Weights of a small mixture-of-experts language model, trained from scratch on English Wikipedia: 13 layers.
Below are experts of layer 9 (counted from 0) of a mixture-of-experts language model. Rows are named router (the router's row for the expert), up (a neuron's input weights, with its number) and show model dimensions 192-287. Each number is 200 + 20 x the weight over its row's rms, rounded and kept within 0 to 999.
After each expert's rows: a language model's description of what the expert responds to. This comes from a sample of Wikipedia text that the model never trained on.

# expert 28
router,182,193,196,233,161,189,212,202,202,179,196,206,191,211,187,189,199,248,212,187,192,258,195,186,150,214,207,189,179,206,217,196,172,185,188,210,213,190,201,228,179,192,197,173,230,203,185,204,249,200,184,205,225,210,171,256,173,182,207,212,215,199,195,199,174,190,176,180,175,225,192,204,204,189,190,174,219,221,221,233,201,234,168,220,201,184,219,206,179,207,184,242,205,225,232,195
up0,170,221,182,200,208,189,197,191,183,231,195,190,181,224,199,191,209,179,213,179,201,208,182,209,235,223,220,205,204,188,198,161,216,210,176,171,218,211,170,172,191,217,197,218,208,190,186,219,200,201,204,185,217,205,232,229,177,213,155,187,213,158,220,242,186,172,200,251,207,166,169,186,203,198,202,209,156,228,181,170,185,184,173,188,204,194,230,215,201,208,264,195,178,196,221,192
up1,202,181,213,197,181,197,139,213,205,177,202,194,233,207,183,200,191,191,192,213,196,226,207,190,191,177,226,250,178,228,206,212,166,193,202,212,178,198,205,235,180,207,210,177,182,192,201,229,204,209,195,212,213,219,210,233,150,209,188,175,216,192,206,218,179,188,201,192,207,223,248,194,222,217,202,222,199,193,207,179,173,182,186,218,217,192,202,192,219,208,193,166,223,184,197,204
up2,185,184,218,207,218,218,212,186,209,242,215,219,190,217,200,209,168,194,167,230,193,201,162,195,202,230,240,225,194,192,193,165,224,194,184,209,187,191,149,187,186,199,237,207,180,180,204,184,189,213,192,212,221,230,186,223,208,176,169,222,188,215,201,199,195,194,163,177,228,210,220,179,204,183,158,184,182,221,206,227,206,189,201,206,180,205,178,257,206,214,208,210,175,209,215,159
up3,193,221,181,166,174,186,219,189,184,177,207,208,226,212,221,214,231,242,224,200,167,209,183,188,194,207,210,232,197,194,177,201,199,226,214,174,208,191,190,165,209,191,214,157,207,192,191,230,193,204,231,202,221,179,208,218,167,272,203,198,179,192,205,193,182,197,202,211,200,190,185,178,207,166,200,212,191,205,228,176,163,211,196,184,173,198,213,186,182,213,227,225,237,159,157,167
Description: Final pieces of split words, as in knot, tray, afloat, and noun heads like same, School, single after articles.

# expert 5
router,183,213,184,208,192,203,203,177,199,216,188,183,194,201,202,165,214,205,209,202,232,238,225,168,182,200,186,190,168,195,190,205,214,230,171,195,200,218,197,203,244,201,211,246,191,236,195,169,184,200,184,188,173,187,226,176,148,201,237,214,211,190,218,203,156,187,233,225,214,189,176,199,176,208,193,174,194,189,199,180,188,205,205,160,214,181,219,218,234,178,222,199,171,222,200,242
up0,219,210,196,228,187,214,178,178,220,203,197,197,193,227,221,227,230,195,203,154,193,193,200,186,200,201,228,199,205,213,231,209,226,170,172,206,219,217,224,207,215,184,203,199,185,250,219,206,181,164,230,233,218,200,234,188,220,185,203,207,210,234,174,203,147,179,224,200,228,208,189,175,185,174,221,185,195,188,185,205,201,187,211,206,181,203,193,191,206,178,201,221,198,196,219,184
up1,186,215,206,183,210,193,216,231,189,220,202,187,200,208,184,177,191,224,208,207,216,217,164,180,197,213,169,220,217,207,182,185,207,201,175,241,173,190,205,209,211,173,241,191,189,171,184,195,205,201,202,217,189,231,190,196,195,145,158,209,194,208,166,170,192,210,211,225,209,196,156,183,205,177,195,196,195,240,186,168,191,193,221,213,186,172,179,189,186,200,207,182,222,195,202,159
up2,185,205,257,197,212,182,189,235,212,206,214,204,171,229,177,177,209,172,170,187,220,195,211,243,182,167,193,184,230,199,197,212,165,204,177,246,200,165,179,202,190,233,191,186,196,198,228,235,216,205,208,199,197,187,187,205,175,216,181,202,216,210,224,168,169,190,199,184,182,207,221,169,189,232,185,228,189,176,193,209,188,175,209,210,159,241,188,192,194,228,218,197,218,229,210,188
up3,218,193,218,180,167,202,177,159,202,211,188,206,197,206,176,204,207,206,204,178,213,189,178,225,199,168,198,171,202,182,185,176,214,187,192,197,194,200,224,195,210,193,205,204,192,226,192,200,225,205,221,214,200,173,177,215,177,232,198,195,196,192,172,240,215,209,188,152,164,188,170,217,222,180,190,238,194,183,216,211,213,205,196,239,189,219,202,173,178,204,198,171,175,188,159,196
Description: First piece of a name or word split into pieces, often a capital letter or abbreviation: c(ables), U.S., X(FL), Sta(atstheater), Mr, vs.

# expert 8
router,186,182,196,248,225,223,171,193,209,164,173,161,202,219,191,203,205,204,205,208,180,196,192,215,219,185,216,218,167,235,187,209,194,186,173,168,203,202,231,224,197,183,192,175,257,187,212,228,220,231,227,199,184,200,188,240,197,202,217,179,214,190,212,186,211,224,213,222,209,216,165,180,208,184,216,230,225,193,218,227,180,236,170,240,203,194,174,163,209,183,229,157,227,186,199,189
up0,209,190,207,201,178,178,206,205,225,208,197,197,194,266,148,218,196,188,217,250,215,174,191,217,209,192,225,226,181,188,215,188,223,192,163,213,223,217,208,151,185,219,213,198,212,174,182,224,185,193,207,188,206,201,189,233,223,182,212,212,219,221,209,234,224,217,215,209,210,181,169,159,211,201,199,194,196,234,201,211,235,198,200,197,208,207,191,183,203,193,202,185,161,183,192,195
up1,207,200,210,159,207,182,191,222,191,212,225,198,177,212,192,169,197,218,227,162,172,216,198,187,219,184,221,159,179,165,210,184,226,195,180,184,229,203,229,213,168,209,169,230,198,198,190,180,182,192,211,194,201,201,182,209,215,190,171,208,194,167,207,213,213,200,202,194,204,170,220,176,217,192,209,199,170,220,211,211,230,221,236,225,226,212,210,207,192,204,209,181,186,201,138,219
up2,186,207,203,204,196,189,212,199,217,242,210,205,232,200,214,199,201,224,215,183,168,210,187,195,191,205,202,209,212,204,218,184,193,176,211,210,230,179,195,159,205,241,193,177,174,180,178,215,199,225,159,222,212,187,188,189,173,191,149,185,138,198,205,202,188,231,194,176,216,206,205,216,183,190,195,176,213,170,218,214,201,217,263,224,225,247,202,187,186,208,176,210,216,230,196,186
up3,210,213,178,189,223,189,231,174,172,181,205,215,182,199,170,236,237,206,214,192,211,216,241,210,160,195,187,202,174,203,222,228,199,196,208,188,186,203,190,224,167,233,183,188,193,187,207,204,181,211,181,191,169,211,188,207,213,212,244,181,200,194,215,180,196,216,207,224,217,196,209,219,175,186,182,189,202,149,188,234,226,207,201,210,206,189,169,199,217,209,224,232,196,219,197,205
Description: Sentence subjects that come before a verb, mostly relatives and pronouns like that, which, who, he, they, plus nouns like Government, country.

# expert 30
router,172,165,214,190,232,216,216,241,163,228,222,216,218,220,225,217,153,223,230,182,196,226,237,236,196,223,217,226,205,163,202,215,200,176,235,222,181,181,183,172,205,193,232,182,222,221,208,205,218,181,206,245,236,199,204,212,210,221,209,207,228,222,185,215,194,204,208,210,157,185,230,209,191,227,237,201,187,202,224,175,169,183,178,203,205,201,176,174,194,227,176,181,228,215,214,223
up0,203,196,217,196,190,202,195,205,195,174,231,227,221,238,179,183,185,224,156,201,212,207,192,205,205,201,185,162,215,133,232,214,201,189,200,212,171,204,230,179,220,172,206,210,215,224,192,212,194,156,233,226,189,161,159,188,213,194,205,197,218,183,205,215,177,229,193,210,194,205,213,168,209,218,202,159,188,225,198,231,182,186,170,221,232,180,214,181,204,203,234,173,193,197,170,207
up1,214,194,219,185,233,225,197,195,211,209,206,198,200,224,208,202,244,213,179,196,208,157,205,191,202,194,195,208,215,192,250,180,198,180,204,229,188,205,206,205,219,174,212,200,170,173,212,252,212,227,229,166,166,194,179,218,203,195,184,202,240,175,187,223,174,206,178,202,203,182,218,182,228,226,188,197,169,191,181,205,213,200,183,190,171,197,212,152,201,203,239,207,214,207,222,188
up2,191,220,236,198,201,155,184,224,201,218,207,176,218,230,196,165,200,192,251,213,182,225,201,176,192,223,180,204,167,192,201,179,229,202,176,177,188,188,191,231,247,190,199,215,218,183,190,196,205,188,200,196,201,208,177,178,195,185,231,218,184,234,210,228,195,199,229,193,202,164,193,204,201,211,172,187,215,207,201,191,211,176,208,207,200,192,230,233,178,212,182,197,205,209,221,152
up3,213,222,213,199,222,209,177,203,147,178,193,204,218,208,173,203,190,189,192,210,228,192,205,173,212,189,173,190,185,194,204,231,225,196,207,201,183,164,233,210,194,181,221,214,182,186,202,236,175,219,176,212,187,233,218,165,206,170,209,173,217,242,214,205,188,200,173,184,212,180,193,191,212,203,204,236,207,157,254,186,208,210,195,228,201,172,211,177,196,197,207,211,160,208,188,181
Description: Standalone space tokens before a number, often in dates and counts like "until March 2006" or "Draw: 16", plus month names and currency symbols £ and $.

# expert 0
router,197,203,195,222,150,243,193,205,182,199,163,217,186,214,236,225,178,197,207,186,167,200,223,182,227,211,214,169,217,209,204,222,187,195,165,179,180,211,232,218,226,239,186,182,223,210,177,185,148,199,216,199,221,196,225,164,181,180,171,189,224,197,206,222,231,198,173,237,200,216,166,227,204,214,191,219,204,181,204,203,177,239,210,193,208,214,154,181,187,246,206,210,189,189,208,194
up0,167,220,182,197,242,219,175,201,214,193,229,187,202,173,206,162,179,201,191,195,175,218,174,223,228,179,213,230,189,192,173,163,188,230,199,192,185,191,213,221,202,204,227,231,217,197,201,221,194,212,210,205,208,161,187,214,198,212,217,199,203,220,202,195,216,192,205,204,217,197,168,187,228,225,216,169,181,208,217,199,194,181,228,221,222,236,176,177,181,212,199,208,200,188,229,195
up1,188,233,217,219,186,204,224,225,215,211,207,186,168,215,217,195,189,197,219,206,213,227,169,239,217,186,188,216,154,183,224,147,243,218,206,216,202,184,217,192,204,186,245,217,189,171,195,201,195,232,211,196,219,199,237,187,227,200,240,209,167,196,207,222,151,194,201,229,181,123,225,215,233,193,193,169,204,186,184,176,207,211,213,202,200,194,195,218,189,203,225,206,213,180,164,174
up2,201,250,221,189,227,225,202,212,191,180,175,192,220,183,193,205,207,214,197,210,212,187,183,179,215,187,209,196,201,179,184,190,162,205,213,191,197,214,196,195,194,221,236,209,251,182,194,201,184,187,224,215,230,198,196,150,170,188,201,190,210,185,218,226,179,196,202,195,199,193,177,194,200,182,216,160,220,229,203,214,190,204,155,183,207,248,215,199,200,201,210,218,137,172,206,177
up3,236,179,183,186,210,151,191,186,174,202,181,182,196,208,183,203,177,225,192,204,206,183,198,189,204,185,246,185,215,174,188,220,185,199,211,230,188,185,193,195,230,181,206,170,184,193,222,181,177,214,191,230,192,187,180,186,222,159,198,220,190,198,207,203,217,205,154,205,177,218,210,187,172,224,199,202,198,192,201,226,213,157,193,200,170,228,167,208,200,211,209,182,220,231,222,215
Description: Middle and final digits of years, decades and measurements, such as 19'9'0s, 194'5', 0.9'5'; also ordinal words like next, fifth, inaugural.

# expert 16
router,205,192,222,173,167,206,218,203,199,218,171,212,219,178,215,178,194,205,201,216,224,185,173,179,187,180,181,162,218,154,205,209,205,210,209,215,218,186,216,187,188,238,198,208,229,206,195,215,192,202,236,212,180,198,192,198,178,207,175,205,183,166,211,193,176,225,165,233,230,217,210,186,228,204,195,205,207,205,202,188,199,218,219,200,206,195,205,207,200,234,196,171,185,208,148,247
up0,172,242,210,202,219,201,204,200,199,198,239,209,188,194,202,204,198,162,217,184,172,211,192,194,189,218,187,217,180,205,196,187,204,219,205,200,174,247,191,192,201,212,180,175,208,216,208,192,210,205,195,146,160,189,207,195,196,208,209,204,175,197,176,171,205,212,257,200,215,198,216,209,201,186,178,179,195,194,210,162,174,187,160,217,205,170,210,211,219,188,201,180,164,185,225,237
up1,202,212,220,195,190,225,188,168,186,197,196,192,183,222,204,171,200,186,182,161,204,216,223,227,202,198,183,204,183,250,188,210,171,223,142,182,195,198,207,189,195,183,203,237,184,179,186,235,209,179,241,216,190,187,188,212,167,207,178,184,172,202,216,197,185,199,234,207,213,204,176,192,177,212,181,191,234,221,216,185,198,194,216,201,211,220,190,207,188,180,216,194,208,202,206,180
up2,184,182,190,196,212,222,176,215,212,224,195,170,202,181,161,207,191,182,181,200,232,206,207,158,205,226,210,183,176,211,209,202,190,191,209,208,189,214,185,224,184,195,219,203,172,186,197,186,169,181,188,215,199,239,207,194,216,182,178,228,187,230,196,258,212,213,191,217,155,209,203,184,205,197,185,177,199,211,182,190,197,253,201,208,204,201,184,224,187,237,207,188,171,196,176,189
up3,205,203,243,171,168,194,150,216,211,169,189,202,219,202,195,227,197,218,202,210,205,212,183,201,225,198,188,193,227,225,214,213,208,177,178,191,197,180,189,205,185,208,222,200,196,184,200,163,172,228,156,210,210,211,215,191,205,216,194,173,210,234,175,185,197,157,179,211,167,200,208,196,204,167,217,226,183,187,244,192,199,177,208,218,191,236,195,186,221,173,243,200,235,199,203,186
Description: Adjectives, nationalities, ordinals and and inside noun phrases describing people, as in "German actress", "first", "director, writer, and actor".

# expert 26
router,213,193,175,192,207,192,180,184,212,194,226,233,185,209,228,141,208,235,184,216,189,258,196,183,190,179,243,174,163,185,184,177,226,198,186,208,208,180,214,167,191,181,188,234,204,212,215,237,192,178,246,189,190,222,185,219,201,173,176,167,164,207,222,198,172,202,210,168,207,191,203,176,219,219,214,177,192,237,216,208,216,193,194,240,228,203,215,185,210,199,238,197,186,218,229,227
up0,181,194,248,180,197,210,236,185,174,192,191,217,200,206,216,171,229,208,188,164,236,173,189,217,181,214,204,191,187,171,195,189,199,229,180,193,213,195,187,198,193,207,203,183,213,192,188,183,186,188,223,191,234,181,163,198,203,235,214,176,200,228,209,181,216,160,197,191,206,179,190,196,181,205,190,201,185,216,223,204,209,192,226,227,157,196,236,222,229,189,238,173,200,205,197,180
up1,239,163,194,213,171,171,231,224,232,201,219,201,197,223,185,225,195,214,233,182,224,284,182,233,205,189,214,185,222,164,213,194,193,181,179,196,214,187,191,209,230,227,195,184,229,219,184,175,197,218,197,253,225,196,216,184,193,193,218,191,246,191,196,197,175,197,174,184,189,202,196,184,179,177,241,229,193,183,226,195,169,218,169,218,184,209,187,189,216,235,169,215,194,198,209,187
up2,226,226,217,197,226,201,185,204,194,221,215,224,214,196,186,174,184,211,176,227,206,219,200,210,206,190,217,218,211,211,173,203,191,191,191,181,195,193,202,189,223,211,204,213,181,188,216,161,175,153,189,211,216,226,195,211,183,203,181,183,230,171,215,211,222,221,234,183,205,189,195,213,148,194,185,170,235,193,179,199,207,185,174,216,213,217,184,253,198,183,199,172,176,197,237,191
up3,243,230,224,195,184,178,147,195,208,200,199,222,188,202,213,181,182,179,193,202,193,190,213,195,198,184,172,145,205,211,174,178,210,175,218,237,212,170,213,195,218,194,245,198,196,157,181,190,245,181,200,208,174,158,196,219,207,167,223,187,227,166,223,216,172,235,180,213,176,173,218,176,210,239,204,212,211,193,205,197,213,189,202,177,181,185,213,218,204,197,230,193,202,193,164,188
Description: Common nouns for works, roles and institutions after the, his or first, like album, film, quarterback, single, author, newspaper.

# expert 22
router,226,190,180,189,228,169,197,211,186,196,219,198,177,203,220,215,199,211,205,174,184,203,243,213,190,182,186,211,212,171,236,208,228,203,226,203,171,239,216,236,224,193,199,223,164,210,206,207,216,203,186,201,195,209,228,198,192,224,176,247,164,232,177,226,191,236,188,196,202,185,228,223,198,191,203,160,188,218,175,196,178,217,242,204,217,204,214,154,224,193,189,199,205,162,216,227
up0,176,204,190,195,214,204,185,180,193,176,195,216,210,181,189,238,185,175,216,161,204,200,205,245,210,188,190,195,212,168,201,184,201,190,239,230,198,196,197,187,212,227,207,188,175,189,206,225,191,180,214,220,160,232,198,232,208,216,183,182,219,194,179,207,245,159,177,182,196,187,185,205,181,208,196,215,248,192,198,224,183,193,197,197,154,234,183,202,184,216,189,210,199,225,192,171
up1,180,219,200,206,181,199,200,223,201,179,219,221,176,211,172,176,148,163,208,162,204,220,238,214,205,171,168,192,187,198,198,164,202,225,237,209,156,205,189,180,230,201,192,187,209,172,178,237,186,200,208,219,198,189,215,186,190,216,188,179,173,181,215,196,227,190,175,207,215,219,201,206,212,225,221,196,178,176,271,213,211,210,184,217,220,245,197,192,190,184,221,183,143,189,185,220
up2,231,213,163,185,167,193,157,168,212,194,184,203,187,182,219,193,238,196,225,190,233,233,230,219,212,179,176,190,194,192,193,177,192,228,181,199,191,195,198,229,211,227,204,220,210,213,202,203,183,190,186,252,222,174,192,191,187,167,190,158,228,184,221,213,179,196,194,198,207,185,180,205,223,155,174,251,172,189,220,206,203,204,198,202,211,194,195,191,188,212,211,217,247,205,191,227
up3,208,190,229,216,206,188,160,203,208,186,212,216,235,192,175,202,174,200,170,231,209,196,232,165,198,222,207,228,178,208,210,201,190,204,200,209,219,212,208,197,189,179,206,225,215,212,224,190,227,194,201,194,194,219,210,166,197,206,218,203,202,196,178,199,183,189,191,196,206,150,185,182,229,203,192,173,219,191,198,220,198,202,206,193,208,166,195,222,193,198,196,211,210,173,189,209
Description: First pieces of words after hyphens or quotes, possessive s, pronouns like my and his, and leading digits of birth years.

# expert 12
router,195,209,210,228,220,179,209,192,179,208,180,179,207,187,204,216,201,189,202,185,229,206,170,207,197,257,175,240,192,212,172,176,225,207,189,188,207,206,191,207,237,201,223,185,229,201,210,196,164,220,164,224,201,218,188,232,207,184,184,222,230,155,152,220,191,209,202,211,184,227,226,242,173,177,214,172,194,169,186,263,189,199,183,186,192,212,223,165,248,184,215,207,220,187,214,193
up0,226,207,185,202,207,213,206,239,205,176,192,201,176,196,235,172,185,196,175,195,164,200,198,187,186,174,211,196,197,188,208,190,173,222,191,192,184,155,205,182,196,229,221,206,205,202,215,192,244,206,216,212,163,210,199,238,167,185,175,223,174,193,172,208,200,218,169,191,215,215,207,199,216,219,220,191,216,194,186,193,189,219,199,195,187,177,214,185,209,233,213,234,216,206,178,203
up1,241,183,163,189,191,204,192,210,212,196,179,164,211,204,178,202,152,192,231,177,182,207,195,160,183,204,213,188,180,214,210,224,177,201,218,209,212,201,223,232,183,194,184,199,212,188,182,232,153,215,195,195,206,212,213,197,184,172,181,201,203,166,203,199,192,226,202,212,164,223,184,198,220,222,211,199,200,207,239,219,156,209,252,240,232,189,222,168,181,208,210,208,195,171,206,249
up2,212,192,157,190,209,187,189,191,163,209,216,220,176,202,182,192,216,236,234,179,176,205,219,224,162,195,211,208,174,192,222,204,197,193,217,215,164,187,192,212,160,189,232,172,173,165,246,215,221,212,184,207,223,191,202,203,208,191,208,208,179,186,184,173,175,167,146,206,189,196,224,195,233,179,197,242,175,189,188,184,180,192,212,207,211,193,212,137,210,187,203,200,194,178,200,184
up3,218,173,207,187,192,206,216,194,187,197,199,195,202,205,170,197,193,241,172,215,210,204,175,165,226,187,200,198,190,216,174,159,162,215,205,191,212,206,210,168,236,216,208,213,182,164,230,206,207,187,184,195,198,177,176,208,171,197,207,159,186,210,210,187,202,179,211,219,216,218,228,176,196,210,216,226,188,236,208,197,174,196,183,183,160,211,188,199,229,194,190,193,216,205,208,216
Description: Modal and auxiliary verbs, often in quoted or second-person speech, such as would, can, may, could, did, should, usually followed by be or not.

# expert 23
router,181,191,230,225,174,220,203,187,201,182,223,233,196,185,212,181,233,196,221,241,197,261,176,225,202,223,211,186,179,191,210,212,199,233,196,181,240,216,180,199,213,213,219,197,213,224,182,216,211,240,204,207,220,217,185,187,168,189,197,232,185,193,201,188,181,156,190,181,175,202,183,198,149,191,182,177,207,185,210,172,214,197,186,191,201,193,203,215,176,222,199,246,209,222,195,203
up0,234,232,196,195,191,181,165,221,215,176,218,186,211,215,223,198,213,216,211,183,221,191,197,204,201,192,205,207,194,201,212,245,223,149,175,191,208,182,196,204,194,205,225,205,203,187,225,224,223,168,232,189,217,203,214,190,210,202,183,214,233,199,220,200,178,225,187,236,213,147,222,187,195,214,198,199,192,203,189,213,234,190,176,173,171,176,180,183,200,191,219,170,216,211,198,170
up1,221,196,199,182,230,187,178,173,187,208,179,194,241,172,178,216,210,210,186,189,222,226,201,194,210,217,249,236,178,200,250,204,172,182,214,188,213,196,204,201,178,188,209,205,221,191,210,181,201,197,195,206,169,240,205,208,191,227,181,229,149,244,217,230,192,199,228,200,222,184,223,181,193,213,206,193,174,225,219,204,192,182,202,195,193,171,178,211,203,207,226,217,183,177,204,205
up2,200,229,196,223,204,220,207,188,206,219,199,181,212,161,229,179,209,198,213,196,174,200,235,176,214,190,149,189,223,192,204,201,156,194,210,201,180,173,214,228,200,211,189,183,263,216,243,213,196,240,216,174,173,171,178,180,187,245,254,200,192,198,211,194,196,229,189,190,197,206,176,223,219,217,209,183,202,204,212,183,216,241,194,171,223,211,210,238,193,154,149,190,200,206,237,204
up3,224,199,230,178,207,204,169,182,228,235,214,194,202,194,185,244,196,204,196,182,217,217,184,195,172,196,190,205,228,212,205,161,201,210,169,213,196,204,207,194,206,200,191,197,207,206,199,210,213,198,202,209,206,185,183,210,176,217,195,161,200,191,222,205,198,158,184,227,194,179,175,174,199,205,156,208,150,233,205,192,230,198,209,190,142,188,166,212,237,201,222,191,201,197,212,187
Description: Direction words and region names such as South, North, East, northern, West, often in place names like New York, South Carolina.

# expert 17
router,234,220,195,190,206,189,211,235,173,200,199,195,211,181,214,222,202,180,163,225,205,230,198,179,236,158,199,211,194,209,224,203,159,195,197,206,248,215,213,214,178,232,216,177,185,235,229,184,193,221,203,243,215,215,199,221,191,170,194,211,193,195,185,209,198,190,222,207,204,194,238,199,192,205,211,224,171,200,213,184,177,185,200,213,219,204,167,220,182,184,202,220,195,181,200,176
up0,217,204,190,171,200,184,196,201,215,213,205,190,219,256,181,189,210,207,190,173,216,204,204,200,159,199,240,178,177,189,203,200,228,222,160,176,211,202,223,195,177,232,253,196,193,211,192,202,196,208,191,195,189,199,181,189,208,206,228,202,185,181,211,196,184,213,201,206,215,195,195,192,201,207,212,164,178,187,199,196,232,227,185,220,213,151,187,196,181,193,218,182,207,237,193,186
up1,211,203,223,198,194,197,235,216,243,212,202,173,192,186,193,186,222,234,211,209,183,206,173,206,190,189,206,191,226,201,186,238,177,202,190,222,198,208,167,159,227,211,189,199,181,167,166,209,224,202,218,199,220,205,192,188,206,212,214,162,212,180,175,239,170,228,183,206,208,179,152,204,197,203,241,170,199,166,192,204,194,159,193,197,200,213,208,227,174,212,224,226,227,218,201,190
up2,211,169,185,172,160,220,217,224,173,214,193,161,199,184,212,199,205,180,188,186,223,211,195,192,190,246,212,209,185,178,198,225,229,187,212,203,174,193,202,207,193,172,179,219,184,152,206,214,182,220,180,169,186,201,192,218,220,204,205,195,239,176,192,218,171,237,200,208,173,171,190,190,191,201,184,169,186,194,176,189,204,164,173,224,175,152,178,219,186,187,230,201,242,188,221,175
up3,184,209,206,187,208,174,214,209,218,214,228,221,201,213,210,183,251,218,188,187,207,208,228,185,197,195,214,215,177,191,198,201,252,202,229,216,210,233,185,181,183,191,182,166,191,191,183,221,190,218,219,214,196,170,174,149,184,188,203,188,205,162,234,178,200,197,170,192,201,214,189,209,200,189,180,190,196,248,186,210,200,210,232,205,207,210,221,181,191,182,219,200,203,204,207,198
Description: Digits inside four-digit years, especially the 9 in 19xx, in birth and death dates and filmographies, plus percent signs after figures.

# expert 4
router,191,218,217,228,201,182,222,198,205,234,183,172,205,214,208,197,185,203,174,181,216,217,220,204,203,227,162,203,188,193,206,187,161,216,198,223,202,225,200,198,168,167,196,185,173,192,234,195,216,236,214,194,208,192,190,206,188,201,196,215,202,214,207,190,177,206,168,203,201,209,206,217,201,262,212,229,211,216,230,238,180,165,199,176,223,246,215,165,168,211,159,227,220,206,207,164
up0,204,227,208,189,198,190,208,203,181,228,180,193,195,209,209,225,270,180,203,171,194,229,213,163,201,169,186,206,228,191,194,204,214,233,186,161,159,217,201,192,165,223,188,234,191,183,192,180,222,216,174,223,194,222,202,187,201,158,191,178,168,207,213,222,205,189,214,187,167,178,194,221,216,186,186,201,207,182,228,192,201,179,203,219,192,203,234,215,191,203,176,208,226,197,183,211
up1,192,207,174,174,225,208,200,191,213,172,214,240,177,235,229,177,225,216,210,218,197,179,194,214,221,172,196,222,177,207,181,220,171,224,171,178,188,195,194,218,238,192,205,174,194,198,213,217,221,172,212,171,209,159,181,201,202,201,192,146,184,219,222,205,206,177,201,177,209,219,175,191,190,218,187,214,173,193,221,182,202,191,160,212,174,235,221,201,185,205,218,157,218,182,225,192
up2,209,178,213,195,162,233,197,206,178,235,220,176,206,247,205,209,221,168,197,190,212,231,187,192,205,202,198,223,207,188,204,219,189,202,176,134,184,180,233,205,207,215,204,195,187,199,192,219,182,214,186,191,208,222,196,198,195,166,203,169,219,214,227,205,201,155,220,205,200,238,169,200,194,193,191,186,178,173,218,219,206,211,187,220,176,209,188,221,197,211,200,189,214,197,212,197
up3,188,199,204,195,188,211,198,206,234,184,213,203,225,179,179,148,240,233,186,223,205,185,190,184,218,232,222,205,171,217,236,239,180,224,168,204,224,206,217,191,214,201,197,206,173,194,225,204,229,243,190,193,205,194,191,211,201,202,224,217,165,244,200,178,156,198,210,199,198,180,223,187,205,208,203,199,208,205,185,173,210,215,198,173,187,192,195,179,197,171,234,210,212,175,204,183
Description: Digits inside geographic coordinates and table figures, as in 96.3°W or 36.5328°, plus mid-word pieces of uncommon names like Telluride.

# expert 3
router,179,196,184,207,189,210,200,166,212,235,208,232,222,202,215,197,218,175,192,234,204,293,165,197,183,200,168,212,214,190,210,203,225,193,223,194,187,196,188,190,215,192,185,185,185,209,175,203,213,216,177,182,180,192,189,173,149,213,219,176,181,187,211,207,154,194,208,223,179,199,193,170,213,204,184,187,190,221,216,226,205,204,181,205,166,211,229,218,177,195,196,199,188,190,172,190
up0,186,203,193,212,233,203,238,180,212,174,229,218,198,184,199,196,170,200,202,246,194,233,191,154,213,181,182,210,218,214,214,215,216,213,145,213,191,185,214,214,194,230,188,186,181,208,196,203,199,198,184,172,181,243,179,182,217,183,187,212,186,195,222,228,193,214,172,227,201,216,191,208,249,217,177,210,212,183,165,195,198,179,201,182,168,163,184,217,192,211,176,173,184,194,178,207
up1,156,238,200,162,197,192,207,170,215,233,188,231,200,198,193,185,212,223,206,237,201,191,231,199,186,181,200,220,196,188,170,197,224,212,205,209,199,162,175,170,201,205,208,173,194,197,149,175,219,208,185,186,173,216,186,179,194,172,190,227,180,240,209,198,207,171,127,180,174,201,206,174,173,211,222,170,213,237,180,179,226,216,234,216,181,221,215,196,208,188,207,190,181,233,201,235
up2,176,172,177,213,170,170,185,195,179,217,224,223,199,185,222,175,219,178,206,200,202,196,166,219,198,215,213,183,189,202,218,212,172,191,223,203,215,169,209,190,204,215,193,205,184,169,182,256,211,169,221,204,206,175,197,171,241,207,225,195,188,214,163,172,194,168,205,168,208,204,188,217,169,213,207,174,227,197,208,196,244,177,209,223,184,232,205,180,173,187,202,184,189,210,205,216
up3,187,168,183,206,226,257,199,215,177,220,221,198,178,247,219,213,208,193,199,243,218,221,210,199,187,195,220,172,202,182,238,198,210,164,201,203,192,208,197,202,196,208,225,208,195,174,207,220,189,183,206,186,175,233,188,188,187,205,199,205,212,192,221,214,193,186,175,172,185,195,193,201,199,182,186,170,166,183,192,194,199,197,183,169,178,214,169,220,214,199,209,203,239,194,175,199
Description: Surname fragments and surnames after a first name or initial, such as Mc, McC, Miller, Mond(ale), Ann(un)ziata, in lists and biographies.

# expert 31
router,221,178,216,202,208,189,220,203,246,206,170,198,204,205,171,204,196,178,211,197,186,183,168,209,164,206,206,223,218,207,185,198,178,213,223,198,190,194,216,195,222,212,211,205,233,169,165,197,207,218,180,211,224,183,184,196,163,183,213,201,206,216,229,186,197,193,205,214,172,219,145,185,164,189,197,208,185,211,172,194,151,184,162,147,160,207,195,185,179,220,191,250,201,174,235,193
up0,176,212,170,214,204,214,203,183,194,212,189,181,208,198,193,225,234,243,200,156,179,199,192,231,190,225,232,202,214,192,215,206,190,226,224,181,215,196,182,193,225,223,194,166,169,228,191,194,203,179,215,208,206,242,214,228,167,194,201,218,196,202,158,171,162,194,189,169,188,235,215,199,187,166,242,218,189,165,206,212,213,169,191,205,179,194,227,211,221,188,226,182,229,175,201,198
up1,213,206,213,191,206,224,203,175,192,216,188,198,198,194,196,195,212,209,146,147,183,215,234,215,192,198,254,166,191,196,219,184,212,224,216,172,164,223,174,185,147,222,200,190,186,174,178,227,191,204,162,181,189,228,183,219,186,210,197,186,183,190,190,198,214,211,193,192,208,195,222,164,213,193,187,182,183,179,205,208,226,202,181,213,200,199,222,194,179,204,188,183,197,211,187,200
up2,192,188,197,197,181,184,196,230,155,207,211,228,193,212,189,174,193,213,208,198,202,190,216,211,160,238,240,226,208,200,216,166,206,197,185,199,196,188,191,213,231,204,233,206,191,217,201,228,179,181,240,242,198,164,212,214,195,183,159,187,213,222,198,211,203,224,224,164,198,172,243,216,177,178,187,217,202,217,177,199,227,226,174,202,200,167,174,199,193,209,207,180,152,171,182,167
up3,172,226,209,178,220,229,213,183,200,178,207,224,207,233,214,166,244,222,210,182,233,201,222,236,231,194,217,201,191,187,196,171,183,208,198,217,170,209,192,187,183,166,200,176,223,172,180,228,213,217,192,171,177,210,210,232,210,179,223,202,234,225,161,199,187,204,215,214,209,223,208,160,221,181,206,218,199,217,166,201,216,245,218,212,229,155,198,211,239,172,217,228,240,204,156,157
Description: The word the, or these, its, their, after a preposition such as of, in or to, as in "in the Palace".